{"normalize_top_k": false, "init_std_router": 0.00755, "n_head": 6, "norm_eps": 1e-05, "rope_fraction": 1.0, "qk_norm": false, "tie_embeddings": true, "init": "uniform", "init_std_qkv": 0.0355, "init_std_down": 0.0, "weight_decay": 0.12}
Below are experts of layer 4 (counted from 0) of a mixture-of-experts language model. Rows are named router (the router's row for the expert), down (a neuron's output weights, with its number) and show model dimensions 96-191. Each number is 50 + 15 x the weight over its row's rms, rounded and kept within 0 to 99.
Before each expert's rows: a language model's description of what the expert responds to. This comes from a sample of Wikipedia text that the model never trained on.

# expert 32
What it handles: Heading words right after ==, such as History, Biography, Reception; also final digits and month names in dates or coordinates in tables.
router:41 49 48 61 83 59 59 40 69 68 36 40 48 26 63 59 52 38 54 27 32 65 72 32 50 32 71 36 49 53 50 49 45 58 23 56 31 35 48 47 17 41 31 40 45 30 31 34 66 43 34 55 23 62 52 53 61 60 49 53 63 70 63 56 40 44 35 45 32 60 38 42 47 55 27 47 74 25 83 17 46 99 45 43 64 55 28 20 25 69 49 28 41 65 39 59
down2:36 45 43 45 40 32 41 34 41 51 25 57 60 78 68 58 37 68 57 27 70 47 54 57 76 49 59 46 72 37 68 39 57 47 55 57 08 42 73 58 52 60 46 70 44 59 37 51 21 42 53 36 41 24 55 54 41 63 78 48 47 29 58 79 58 44 78 68 47 53 51 50 55 64 51 36 49 57 55 48 24 55 34 40 34 55 55 46 30 54 60 60 64 43 39 64

# expert 34
What it handles: Titles, names and function words in historical and religious biographies, such as Bishop of, Pope, Sultan, ibn, and the in reign contexts.
router:61 33 22 52 91 33 63 33 42 71 68 50 55 37 49 47 83 63 55 34 54 64 69 59 44 09 64 48 54 34 33 44 68 58 46 61 00 35 48 30 26 86 37 45 52 47 41 50 62 25 66 43 53 49 44 47 72 80 48 45 28 64 37 28 57 62 44 38 31 42 31 64 76 63 36 58 56 61 54 43 55 85 62 58 52 54 63 42 38 59 48 32 39 63 58 57
down0:62 24 41 41 56 53 55 47 39 60 53 58 28 53 49 17 46 47 48 46 55 49 86 43 35 19 80 28 38 45 31 46 60 21 65 43 41 63 47 51 46 78 58 50 50 38 42 79 71 23 49 54 64 55 38 58 58 76 60 70 33 33 52 55 64 49 40 54 53 51 50 35 44 67 65 50 32 87 50 29 28 54 90 66 36 53 54 69 48 53 52 02 66 39 47 63

# expert 0
What it handles: Field names in infoboxes and list headers, usually followed by a colon, such as Country, Genus, Born, Coordinates, Conservation status, plus markdown table separator rows.
router:34 32 58 67 37 45 32 68 52 59 48 36 55 47 28 75 48 49 45 36 49 38 43 52 51 43 31 37 53 60 46 43 37 72 60 45 65 39 60 30 62 60 46 38 49 34 66 63 52 51 59 66 77 52 64 46 53 70 34 58 28 58 28 42 00 52 34 39 61 37 55 30 12 55 64 63 58 65 72 56 56 62 61 46 43 76 34 39 54 54 60 44 46 14 56 46
down3:49 65 62 51 39 29 57 23 50 69 62 41 38 55 72 35 56 40 49 42 63 66 46 48 84 22 40 58 50 33 56 50 73 65 46 45 38 63 44 38 52 59 41 48 69 54 53 32 39 50 46 43 36 52 68 66 47 63 63 33 78 67 54 73 30 48 62 67 34 59 62 81 64 60 50 39 56 46 73 42 25 67 85 43 57 23 95 58 50 40 52 47 49 61 38 71

# expert 18
What it handles: Word fragments and short words right after a hyphen, parenthesis, quote or bracket, such as under-ut, "ir, (film), [the; also list dashes.
router:59 53 70 30 28 34 61 66 63 44 53 64 48 71 43 55 56 54 67 67 61 52 45 50 32 75 35 41 31 28 73 35 13 71 65 33 81 23 56 46 57 44 73 63 60 65 41 42 48 54 47 61 55 45 55 56 19 45 62 55 49 41 55 70 60 46 61 55 45 57 49 28 58 26 66 38 65 48 57 61 34 52 55 64 39 62 63 65 40 45 41 74 42 38 46 73
down15:51 27 62 58 58 61 55 64 57 56 58 31 46 75 68 72 56 63 36 76 27 49 61 58 36 43 68 43 52 52 38 57 48 59 36 32 35 60 46 53 31 62 70 81 53 22 54 76 45 46 27 53 53 69 42 59 43 53 43 85 37 61 28 61 22 55 44 51 30 39 85 44 44 32 55 60 40 49 58 46 61 66 56 34 57 51 61 37 50 26 51 29 38 54 88 50

# expert 24
What it handles: Middle or final word pieces of English proper names and technical words after a consonant, such as Parach-ute, Ches-ape-ake, Chatt-ano-oga, Roch-dale, -itis.
router:57 58 43 70 59 55 60 40 20 45 64 87 60 11 81 45 39 32 66 53 45 59 03 52 55 66 66 57 63 75 18 35 70 36 53 57 42 65 38 51 55 39 64 55 54 73 58 58 25 74 55 24 45 48 48 61 40 62 51 55 39 45 38 66 45 35 70 31 54 42 41 49 53 58 42 61 56 51 37 49 61 71 55 59 62 23 60 70 40 62 65 47 44 40 71 69
down0:52 56 63 40 53 49 72 64 30 68 60 51 38 57 37 53 77 39 43 59 30 49 32 35 48 43 51 56 42 26 86 62 52 77 59 60 58 59 70 62 40 39 82 37 29 23 44 42 41 30 33 40 59 31 36 63 41 55 24 24 32 44 46 57 64 33 29 54 29 65 29 15 35 40 27 63 51 54 36 57 58 63 73 46 58 58 52 47 39 63 39 63 13 48 35 39

# expert 10
What it handles: Football player articles: transfer verbs' prepositions (signed with, released by), squad-table positions like DF and MF, and stat numbers.
router:41 55 42 76 71 36 69 40 59 65 34 41 59 44 60 65 42 55 45 53 15 55 58 49 46 44 53 42 48 63 45 63 76 40 61 74 61 47 52 50 49 24 56 18 50 42 55 45 37 74 58 62 49 59 78 45 82 30 68 36 32 46 61 85 48 56 50 62 47 76 44 50 76 37 54 43 68 64 54 27 75 42 45 30 55 29 81 58 43 40 73 54 42 66 41 42
down2:48 23 45 46 43 57 11 51 39 13 42 43 15 66 33 38 56 45 61 66 62 41 43 64 40 75 32 39 44 29 47 40 38 34 46 58 16 49 54 61 50 69 24 36 73 60 45 34 64 65 68 51 50 56 62 47 70 54 61 44 81 71 48 29 64 56 55 54 83 76 63 68 47 46 70 52 47 88 28 60 44 53 63 60 69 55 51 62 54 49 49 44 59 18 45 33

# expert 35
What it handles: Japanese byte pieces, plus commas, parentheses, quotes and digits next to Japanese names, stations, romanized titles and addresses.
router:69 57 48 56 59 46 45 25 31 32 55 39 54 33 41 49 64 70 42 55 32 34 77 64 68 40 68 34 25 29 57 59 60 41 51 54 24 45 44 44 27 61 44 69 46 41 17 48 41 24 44 39 49 59 73 64 51 65 55 40 49 39 67 53 47 42 30 71 37 60 45 51 27 56 52 76 63 35 53 51 56 60 39 48 38 31 54 02 71 51 22 39 46 45 36 49
down2:43 32 51 59 44 66 39 46 23 42 44 46 47 74 36 63 44 20 48 52 39 59 48 26 26 62 69 35 62 60 39 30 62 60 38 72 52 35 61 54 52 34 51 34 64 43 61 63 40 81 59 51 60 72 48 63 43 40 59 34 47 36 35 13 36 42 76 48 62 41 73 63 57 26 61 52 42 56 77 67 28 46 47 56 27 63 46 71 52 51 63 47 31 42 43 36

# expert 4
What it handles: Commas right after a city, county or university name, before the state or country, as in Dayton, Ohio; also some and, of, and names like Washington, Mc.
router:43 66 39 74 69 52 65 38 45 67 66 63 64 49 79 53 44 74 37 81 37 57 49 51 30 36 74 72 59 68 32 29 81 46 41 84 51 55 34 58 21 31 59 49 45 53 38 39 33 19 73 49 39 60 48 58 47 32 42 57 77 52 50 73 66 61 41 61 35 44 51 53 55 34 49 47 46 31 71 77 62 73 35 42 72 67 25 57 56 74 39 32 35 71 60 39
down0:32 47 34 43 45 31 72 57 70 54 32 52 16 36 73 72 53 56 59 30 46 33 73 50 64 41 60 37 60 50 49 47 67 65 67 66 46 44 65 55 79 30 44 55 63 44 43 35 54 57 32 44 32 27 40 38 53 56 70 61 45 34 63 56 68 63 72 63 43 70 43 70 22 50 35 56 54 68 32 62 67 68 69 32 41 32 51 60 39 41 30 41 39 74 70 58

# expert 33
What it handles: Pieces of Indian names and places in Malayalam and Hindi film, music and election lists, such as Bh, Kh, Raj, Chak-rav-arthy.
router:65 40 25 41 49 50 59 13 23 52 41 44 62 52 55 47 37 75 55 50 51 52 42 62 27 24 51 37 43 56 44 50 48 48 69 57 59 86 32 59 62 67 45 65 52 45 48 54 36 49 26 38 55 32 33 39 69 68 38 39 52 56 35 30 51 33 58 58 58 34 44 56 26 47 52 51 77 60 38 55 33 42 32 49 65 37 42 49 44 40 46 46 70 13 60 76
down2:44 60 57 39 43 32 43 54 60 54 52 62 59 63 52 67 68 51 56 54 42 29 41 60 32 61 66 61 46 68 49 52 40 93 62 75 73 43 41 65 54 42 50 46 36 27 39 61 64 74 36 40 58 29 41 43 46 31 60 45 62 72 78 63 30 64 20 26 17 66 50 51 67 57 58 22 49 57 52 28 61 40 80 44 59 64 49 65 73 41 71 75 69 42 48 66

# expert 9
What it handles: Diacritic and Cyrillic letters inside Turkish, Romanian and Russian names (Ça-ğ-la, Кн-и-га), plus digits within numeric table cells.
router:37 45 27 44 30 69 25 52 72 43 40 79 75 13 45 39 52 31 44 26 22 37 50 39 57 46 54 39 26 43 68 32 64 55 50 55 35 76 61 86 65 46 72 49 65 59 30 65 54 57 45 41 35 42 60 50 56 57 53 37 41 77 72 63 57 62 51 46 63 52 53 66 52 62 28 53 35 63 36 21 22 77 55 37 53 29 80 40 78 58 54 41 62 52 55 33
down2:75 44 47 35 45 40 12 45 58 34 59 47 45 51 34 60 22 28 25 51 56 37 57 59 68 57 46 44 62 35 56 63 65 41 68 71 44 11 56 50 68 66 51 58 51 79 47 58 51 60 58 56 36 20 56 16 62 64 42 48 50 43 81 65 64 49 41 50 38 57 34 61 19 35 47 20 40 23 50 57 50 55 23 66 54 39 38 46 30 37 46 55 89 36 42 37

# expert 27
What it handles: Short middle pieces of proper names after a capital initial, often foreign, such as B-ia-łystok, G-y-ula, St-ee-le, G-are Loch.
router:61 53 26 35 38 61 62 48 40 39 37 76 36 72 48 60 81 47 52 53 40 35 45 50 56 55 28 74 58 40 33 30 78 42 84 50 59 81 57 98 71 60 56 39 60 70 51 44 66 53 51 38 37 34 47 71 26 63 41 38 59 49 73 52 55 60 72 54 65 32 57 41 42 65 34 26 14 70 29 54 24 68 63 53 67 52 59 63 58 37 45 33 20 25 36 61
down2:22 34 51 61 53 40 75 50 56 40 87 36 36 54 45 70 57 46 49 45 47 50 72 20 66 39 53 43 43 78 44 42 51 25 60 59 58 32 57 64 58 47 58 66 38 72 72 46 16 53 72 58 59 47 60 45 58 55 52 45 48 63 70 43 69 43 61 50 52 19 75 69 56 52 45 37 47 45 28 88 51 39 44 33 52 53 49 42 44 43 46 78 42 38 43 38

# expert 6
What it handles: Election articles and result tables: party names, prepositions like to and for after election, and vote figures, pipes and decimal points.
router:61 60 78 67 64 35 41 59 68 45 55 29 65 57 50 61 39 49 47 40 25 77 52 52 47 43 25 50 71 87 39 63 44 38 47 48 22 62 43 47 48 69 41 30 69 32 46 41 49 75 47 40 63 29 68 41 54 57 45 31 60 40 45 33 64 78 79 37 77 35 57 54 51 68 41 80 38 74 58 28 63 57 42 48 55 45 50 66 54 22 40 46 43 66 64 47
down5:46 60 61 69 57 68 27 27 40 51 50 36 90 40 70 50 60 35 32 34 54 32 13 46 49 60 50 34 35 63 57 63 49 45 48 43 51 82 48 50 56 87 51 23 61 64 58 45 52 47 70 47 51 22 51 25 59 50 27 36 65 77 57 52 55 47 66 73 47 51 51 80 56 21 50 51 78 65 38 44 58 26 42 42 37 62 71 32 50 58 55 37 43 33 37 48

# expert 31
What it handles: Middle and suffix pieces of common English words after a prefix, such as memor-and-um, defin-it-ely, distingu-ish, escap-ement.
router:40 38 58 67 79 55 58 73 61 56 35 58 22 49 53 33 12 32 55 43 70 70 41 38 74 78 67 40 44 61 44 54 27 54 48 28 49 37 30 40 33 35 44 43 58 53 62 66 68 52 52 24 58 67 39 31 46 44 64 73 32 48 68 40 68 43 49 46 34 32 88 53 47 32 55 53 74 31 68 56 74 08 49 30 21 29 32 56 42 71 53 46 75 25 68 42
down2:42 62 38 67 81 42 24 32 69 41 49 18 28 60 55 39 27 25 68 40 48 28 37 59 64 55 30 48 33 49 49 31 80 33 46 66 58 58 24 52 54 69 48 35 34 62 36 47 83 62 56 44 43 32 66 50 34 48 59 72 78 38 50 48 76 25 56 61 47 66 13 52 57 88 47 37 54 58 50 48 47 52 44 39 36 69 56 32 19 65 50 56 46 29 58 54

# expert 39
What it handles: Pieces of Arabic, African and other names after Al or El, like Al-ass-ane, Ar-ad, plus zero digits and which, whom.
router:55 44 21 48 48 56 27 40 32 72 64 42 25 35 52 42 24 27 57 43 49 34 50 39 72 46 62 46 23 44 76 78 52 63 46 57 47 73 44 54 27 67 50 27 46 53 71 65 59 47 60 19 47 54 58 22 32 72 42 73 75 53 30 50 62 35 61 49 43 75 36 49 54 45 31 53 48 70 44 74 64 41 37 42 14 34 72 57 20 59 58 58 80 52 28 37
down7:39 65 40 70 65 41 28 53 68 54 26 44 47 28 27 39 36 54 38 51 46 48 73 41 46 33 56 31 45 55 60 43 65 46 10 41 57 29 58 53 55 59 81 43 51 46 42 50 26 46 44 36 73 56 47 34 77 32 70 65 55 27 67 55 70 59 44 10 30 35 43 44 19 53 46 50 57 43 72 16 56 47 52 78 34 60 66 51 53 82 58 51 34 77 56 37

# expert 22
What it handles: Single letters or short consonant pieces inside rare proper names and foreign words, such as Dunphy, Leekens, Breitkopf, Sébastien.
router:32 38 32 32 41 70 45 56 54 45 00 62 59 76 54 70 29 44 42 76 53 25 27 48 60 60 28 68 51 38 74 61 54 49 60 19 61 41 67 64 33 53 51 71 31 67 40 64 31 44 50 45 38 37 30 55 49 41 50 58 49 75 33 43 50 61 78 53 56 46 32 20 49 34 50 52 29 49 39 68 26 54 55 48 63 39 72 51 87 73 45 56 58 34 31 39
down2:47 59 66 23 36 56 71 53 69 44 58 84 39 42 55 56 69 60 58 74 51 40 48 14 56 57 79 48 55 61 63 49 56 76 33 36 67 67 31 49 44 59 51 53 44 39 33 47 63 38 22 55 46 25 69 52 65 73 61 26 50 34 59 51 59 52 42 60 55 81 63 38 39 59 59 57 35 46 33 65 53 36 24 35 51 48 61 46 76 37 52 96 39 52 54 71

# expert 1
What it handles: Personal pronouns and first names in song titles, credits and sports tables, such as You in "I Wanna Love You", Chris, Jimmy; also separators.
router:43 48 36 63 54 57 48 30 60 31 40 48 32 26 77 59 49 46 39 41 47 39 34 60 42 38 55 55 46 64 67 61 60 40 18 43 36 45 36 55 52 50 52 38 31 43 69 45 48 27 30 52 49 30 80 66 57 29 45 45 54 50 41 55 58 40 20 29 76 44 45 50 52 55 35 65 77 41 66 51 68 69 32 54 77 51 57 33 51 61 63 57 48 52 45 58
down0:68 46 58 71 65 27 70 66 49 11 31 73 72 25 76 15 53 62 46 46 55 73 33 34 44 57 70 50 44 45 71 49 37 55 43 60 65 73 35 56 35 55 52 44 48 44 39 48 50 32 55 37 72 66 76 63 27 36 70 46 52 24 20 55 60 61 52 40 70 57 49 54 73 54 55 57 68 56 91 28 40 29 48 34 43 51 66 47 65 63 29 57 54 62 63 22

# expert 38
What it handles: Pipes, digits and scores in sports results tables, mainly tennis and volleyball, plus The opening a tournament article after its title.
router:65 70 25 49 70 48 46 41 57 42 60 41 39 42 74 43 68 44 40 52 19 58 51 62 68 53 60 45 29 46 69 60 44 47 41 42 30 77 53 43 48 42 74 43 69 46 33 40 73 27 45 72 35 69 60 46 63 55 63 57 53 46 59 50 46 50 42 54 54 76 42 57 42 66 43 47 69 39 55 22 57 61 46 38 69 27 69 32 40 34 38 51 31 64 41 74
down7:52 38 44 37 63 55 56 59 75 38 72 34 60 47 27 23 53 53 54 35 69 43 57 46 26 47 58 26 64 50 67 50 62 64 75 52 34 36 56 71 42 44 40 59 13 36 72 51 54 81 20 33 59 72 42 35 47 44 33 37 73 47 33 38 53 55 34 52 48 37 35 69 31 69 67 58 56 64 57 57 50 55 38 52 40 58 13 65 64 65 41 44 20 36 58 42

# expert 20
What it handles: Inner pieces of Polish, Hungarian, Czech, Greek and other foreign personal names in sports tables, such as the z in József, Agnieszka, Krzysztof.
router:68 37 51 41 64 40 41 64 51 73 47 61 68 57 60 63 54 54 48 69 74 33 41 42 54 35 55 69 28 75 36 59 42 19 53 30 12 45 35 63 49 39 52 66 51 80 38 40 32 39 38 76 55 55 64 45 60 78 54 40 37 17 24 66 44 66 84 59 58 45 45 80 48 40 36 55 60 76 38 65 31 55 63 52 59 30 80 63 32 38 63 52 77 39 50 45
down0:64 44 39 52 55 56 54 60 54 45 43 43 68 64 82 22 60 56 47 38 64 29 38 45 67 42 54 34 41 29 57 67 44 47 37 66 41 75 55 43 58 59 51 67 50 38 39 18 25 58 62 72 59 69 36 60 36 79 54 68 44 50 47 66 47 62 29 58 76 51 45 67 48 44 54 36 42 48 57 58 33 24 52 38 63 50 29 66 82 65 28 49 39 37 76 55

# expert 36
What it handles: Suffix or middle pieces inside words after a stem, such as -er, -or, -al, -y in doubleheader, Booker, mesothorax, livery, plus year digits.
router:50 58 48 54 47 47 63 73 19 29 27 55 70 45 74 31 51 41 65 52 72 40 32 37 49 68 46 56 32 88 56 25 43 36 51 40 54 41 49 55 75 46 49 63 54 53 47 60 59 61 56 85 14 59 38 62 60 39 75 55 41 47 54 52 76 56 57 42 37 31 75 64 44 33 77 45 69 58 63 37 39 50 67 48 47 48 44 60 43 62 53 21 55 42 73 71
down0:77 50 60 71 36 64 44 36 36 51 56 49 47 45 61 57 69 67 48 32 59 62 38 13 56 58 60 46 59 65 29 45 45 49 33 50 58 63 53 57 41 64 46 68 45 42 37 28 44 32 47 50 68 60 50 62 29 41 44 35 50 48 52 45 19 80 69 57 57 09 58 29 58 69 69 49 51 59 39 62 39 43 65 44 34 78 80 55 45 56 70 42 52 61 57 26

# expert 37
What it handles: Second parts of place and proper names after words like New or Grand, such as York, Orleans, Prix; also continents and countries.
router:35 44 35 56 59 53 54 26 63 71 38 36 50 51 64 31 52 34 60 41 33 51 44 61 48 56 69 43 42 48 86 56 68 59 31 45 34 56 17 64 29 71 55 40 39 41 60 64 21 00 62 36 59 45 48 51 38 60 49 74 61 73 68 64 56 41 31 52 54 54 38 47 54 72 15 54 48 65 46 55 41 55 30 59 46 58 47 22 46 48 55 33 37 60 23 55
down2:71 76 58 59 22 52 76 48 45 44 60 39 60 73 49 51 47 93 43 44 25 37 73 65 32 52 47 58 38 35 55 65 57 40 61 68 54 19 44 57 40 47 54 53 55 67 58 48 52 28 83 09 53 78 38 79 56 51 47 73 61 47 45 66 48 45 57 59 55 46 48 66 55 60 81 37 44 66 48 79 43 60 43 48 49 48 18 72 39 52 64 66 56 50 45 46

# expert 15
What it handles: Word-ending pieces after one or two letters, such as L-ear, ch-ain, n-ear, th-resh, qu-arter, and endings like -born.
router:60 60 76 33 28 42 60 58 45 58 15 63 15 31 35 80 48 46 40 60 39 34 17 44 49 54 49 45 57 30 58 47 31 36 47 19 57 56 33 69 61 59 51 50 52 51 45 59 40 74 39 28 17 50 39 79 43 37 41 64 20 36 56 49 24 38 85 55 44 33 40 27 40 48 69 52 22 54 23 56 31 38 60 67 58 37 66 63 53 44 49 38 51 50 33 60
down2:67 47 72 37 53 34 61 50 05 29 47 50 37 49 76 03 08 52 38 26 58 64 48 54 50 63 54 44 32 29 71 83 50 59 60 31 61 80 49 33 23 50 81 56 52 42 35 41 44 59 69 47 47 21 44 56 52 36 28 62 50 67 49 47 35 60 48 43 38 52 34 62 58 51 45 50 50 27 72 59 56 45 60 45 26 65 52 59 58 24 65 40 42 42 12 64

# expert 5
What it handles: Word-internal pieces after short lowercase starts (sn-ork-eling, sl-ips, hair-dress-er), plus digits and unit words like feet, lb, km².
router:40 70 23 50 27 22 47 49 68 35 40 41 35 32 69 25 58 35 49 49 60 62 50 78 59 33 63 47 09 65 58 45 38 45 62 23 24 41 56 69 29 54 41 23 53 68 37 42 55 48 50 45 41 64 51 43 42 44 68 58 42 55 49 50 50 24 37 50 71 33 39 59 18 34 45 64 36 32 57 58 52 34 58 18 44 51 52 52 84 57 35 33 27 54 53 58
down15:32 42 50 54 34 41 40 60 85 39 42 60 24 28 66 77 63 38 58 74 59 42 75 26 48 03 66 70 49 60 52 61 55 61 60 33 67 33 42 38 42 70 72 66 60 66 45 44 31 45 34 76 41 37 53 51 50 54 30 51 74 72 36 47 69 28 52 37 12 55 65 56 45 27 36 72 44 59 75 41 82 59 58 44 38 35 52 57 33 50 45 33 43 56 41 41

# expert 3
What it handles: Word pieces and separators inside cast, discography and episode tables and credit lists, such as name endings Toss-em, Seg-a, N/A.
router:27 68 48 47 52 39 53 54 36 32 21 60 29 50 62 54 47 64 37 80 35 30 10 76 72 75 44 59 67 41 80 53 73 53 25 55 20 58 48 33 45 28 38 77 28 56 44 39 38 41 41 62 32 64 42 60 62 30 38 40 69 61 60 41 31 20 59 40 28 51 33 41 66 60 47 45 72 62 40 42 48 60 77 51 77 33 83 35 64 40 56 48 52 39 47 34
down0:51 60 51 33 49 71 56 53 46 57 41 33 30 35 66 54 29 46 88 49 57 38 61 58 71 46 54 25 61 44 49 40 56 55 51 16 55 56 59 56 30 43 32 56 46 56 26 69 60 35 25 56 45 25 39 58 45 55 34 48 19 55 08 47 42 68 56 68 74 20 47 59 28 47 68 48 75 53 27 58 76 63 31 75 46 35 40 36 18 57 62 39 54 15 54 44

# expert 11
What it handles: Bare space before a year or number after dates and phrases like As of, plus sports and event nouns like Match, final, Round.
router:67 49 41 28 85 46 43 29 34 82 62 37 48 40 63 34 44 39 41 35 37 66 61 58 43 58 45 31 66 81 48 36 67 70 53 35 53 72 37 50 37 63 42 57 19 62 47 71 51 32 67 57 55 24 55 45 36 65 71 29 56 60 70 46 71 57 35 71 63 51 54 48 71 66 59 34 66 39 47 29 42 49 64 38 69 53 33 69 52 52 69 50 57 73 45 54
down0:59 21 46 40 40 58 44 79 53 39 60 63 44 72 72 19 93 72 56 54 38 48 33 57 33 35 59 58 41 50 69 64 46 56 35 47 42 82 43 54 55 48 52 67 67 79 31 42 10 35 45 47 48 53 59 65 41 64 56 37 46 71 26 57 52 80 51 05 39 60 55 32 60 50 59 16 53 54 37 40 49 76 52 54 51 65 40 38 22 55 53 37 30 29 61 53

# expert 19
What it handles: Periods ending sentences, mostly after nouns before a new sentence or paragraph, plus opening parentheses, dashes and quotes mid-sentence.
router:52 43 62 69 53 35 41 18 62 27 56 38 45 26 75 45 52 44 56 67 35 73 83 59 39 42 75 48 34 32 38 33 48 30 26 75 36 62 21 53 45 46 43 31 34 78 28 43 52 51 51 64 69 71 39 38 58 29 35 39 66 70 65 77 30 31 31 58 37 68 38 54 45 69 39 49 63 28 65 31 60 64 55 59 59 71 42 51 20 58 58 45 49 78 44 45
down3:70 68 25 61 47 63 71 60 48 51 43 23 79 49 61 41 57 44 53 68 80 48 61 39 57 21 32 50 67 32 45 28 44 65 48 59 25 46 63 48 60 53 42 61 57 80 49 73 45 60 56 38 62 63 65 62 46 38 39 37 40 52 41 68 65 44 66 37 83 39 54 48 38 45 60 59 55 59 28 15 47 71 75 24 63 66 57 59 63 59 76 54 45 61 58 46

# expert 26
What it handles: Content words in fixed prepositional phrases of biographies, such as in addition to, due to, part of, born, in contrast with.
router:47 77 85 46 38 40 41 42 51 39 71 37 34 25 60 44 56 64 59 48 60 46 28 47 27 40 70 07 64 35 37 53 25 53 66 60 59 44 51 44 49 34 68 37 43 37 47 41 71 52 53 37 62 34 76 43 61 66 25 45 70 39 36 50 50 61 36 33 48 37 50 38 62 41 59 43 55 19 72 59 51 31 29 35 66 68 35 55 46 47 71 52 55 43 49 38
down7:25 59 60 41 51 13 39 57 43 42 73 45 18 51 29 32 29 71 75 46 60 33 33 39 61 42 41 44 61 71 35 27 19 42 46 45 35 61 59 28 52 48 59 50 45 65 57 72 82 43 52 37 81 17 52 54 38 65 45 60 56 12 52 59 66 50 64 66 43 67 81 53 73 43 43 41 50 51 37 23 64 84 32 54 55 70 44 46 39 49 47 48 68 78 45 65

# expert 29
What it handles: Section heading marks (==), punctuation and pipes in climate tables, plus sentence-opening function words like the and She.
router:72 34 35 57 51 44 34 60 54 55 50 43 51 54 33 40 53 56 42 54 70 64 93 67 28 52 54 72 15 37 37 64 55 50 20 76 55 35 66 26 56 16 38 63 54 34 29 35 65 42 56 56 38 78 46 36 40 33 43 42 15 45 47 49 43 58 23 59 30 63 55 56 64 74 26 68 51 46 64 71 78 41 28 26 32 74 42 63 68 44 84 49 44 72 60 59
down0:09 63 54 54 43 50 45 56 76 49 73 66 81 63 41 61 26 59 53 42 60 23 74 61 38 51 58 44 54 44 47 80 55 61 53 62 64 41 42 86 31 46 40 43 52 34 69 48 49 37 57 58 25 24 30 57 66 53 54 77 30 55 48 49 44 47 34 65 30 63 22 41 77 51 67 42 50 52 36 36 42 86 65 28 34 54 58 45 37 57 76 47 44 44 36 59

# expert 17
What it handles: Middle pieces of Latin-derived words after a prefix, such as Proc-ur-atorate, Pro-port-ions, Con-text, Pre-c-inct.
router:46 22 48 36 64 40 58 37 51 61 33 79 20 77 29 31 27 26 56 35 44 40 40 53 72 71 35 48 74 42 48 43 78 40 42 42 52 62 34 81 55 56 44 47 68 67 32 58 66 30 48 49 52 45 41 41 37 39 60 54 69 65 68 48 49 36 63 66 35 67 48 42 66 69 38 37 49 55 42 52 48 35 50 61 43 44 46 57 27 75 33 68 67 56 57 38
down17:25 50 52 65 54 45 67 62 53 51 89 52 49 47 48 54 54 22 53 42 35 75 66 40 48 55 41 66 43 59 58 62 64 38 39 69 49 62 29 41 47 33 58 46 51 41 34 64 53 53 64 17 61 64 68 53 63 62 38 43 47 40 55 38 19 76 36 22 60 70 64 43 30 52 45 52 49 35 57 48 49 77 74 26 35 55 58 57 34 30 58 50 82 31 44 20

# expert 16
What it handles: Verbs and function words in film, TV or game plot summaries about characters' actions, such as rescue, search, finds, leaving, tells.
router:66 79 34 55 61 36 54 17 40 43 55 19 62 25 47 67 77 48 49 50 50 23 44 68 65 37 81 66 31 20 59 70 74 43 45 57 41 64 69 62 29 41 41 50 39 44 39 46 42 60 30 27 34 53 70 56 83 51 25 51 33 41 55 41 28 30 29 32 59 40 18 45 42 57 41 61 82 29 50 44 56 40 46 42 45 45 49 56 46 27 44 50 67 60 59 34
down0:48 61 38 83 53 71 45 44 73 50 43 41 49 70 52 38 48 50 70 50 52 57 46 41 54 51 41 49 60 22 36 37 61 60 60 62 31 13 44 56 43 34 57 31 33 68 20 50 57 41 64 48 85 51 61 76 45 74 57 30 23 26 33 65 86 52 43 57 47 51 46 93 45 36 71 46 56 38 30 37 44 52 45 44 29 57 27 38 42 71 74 50 48 49 57 40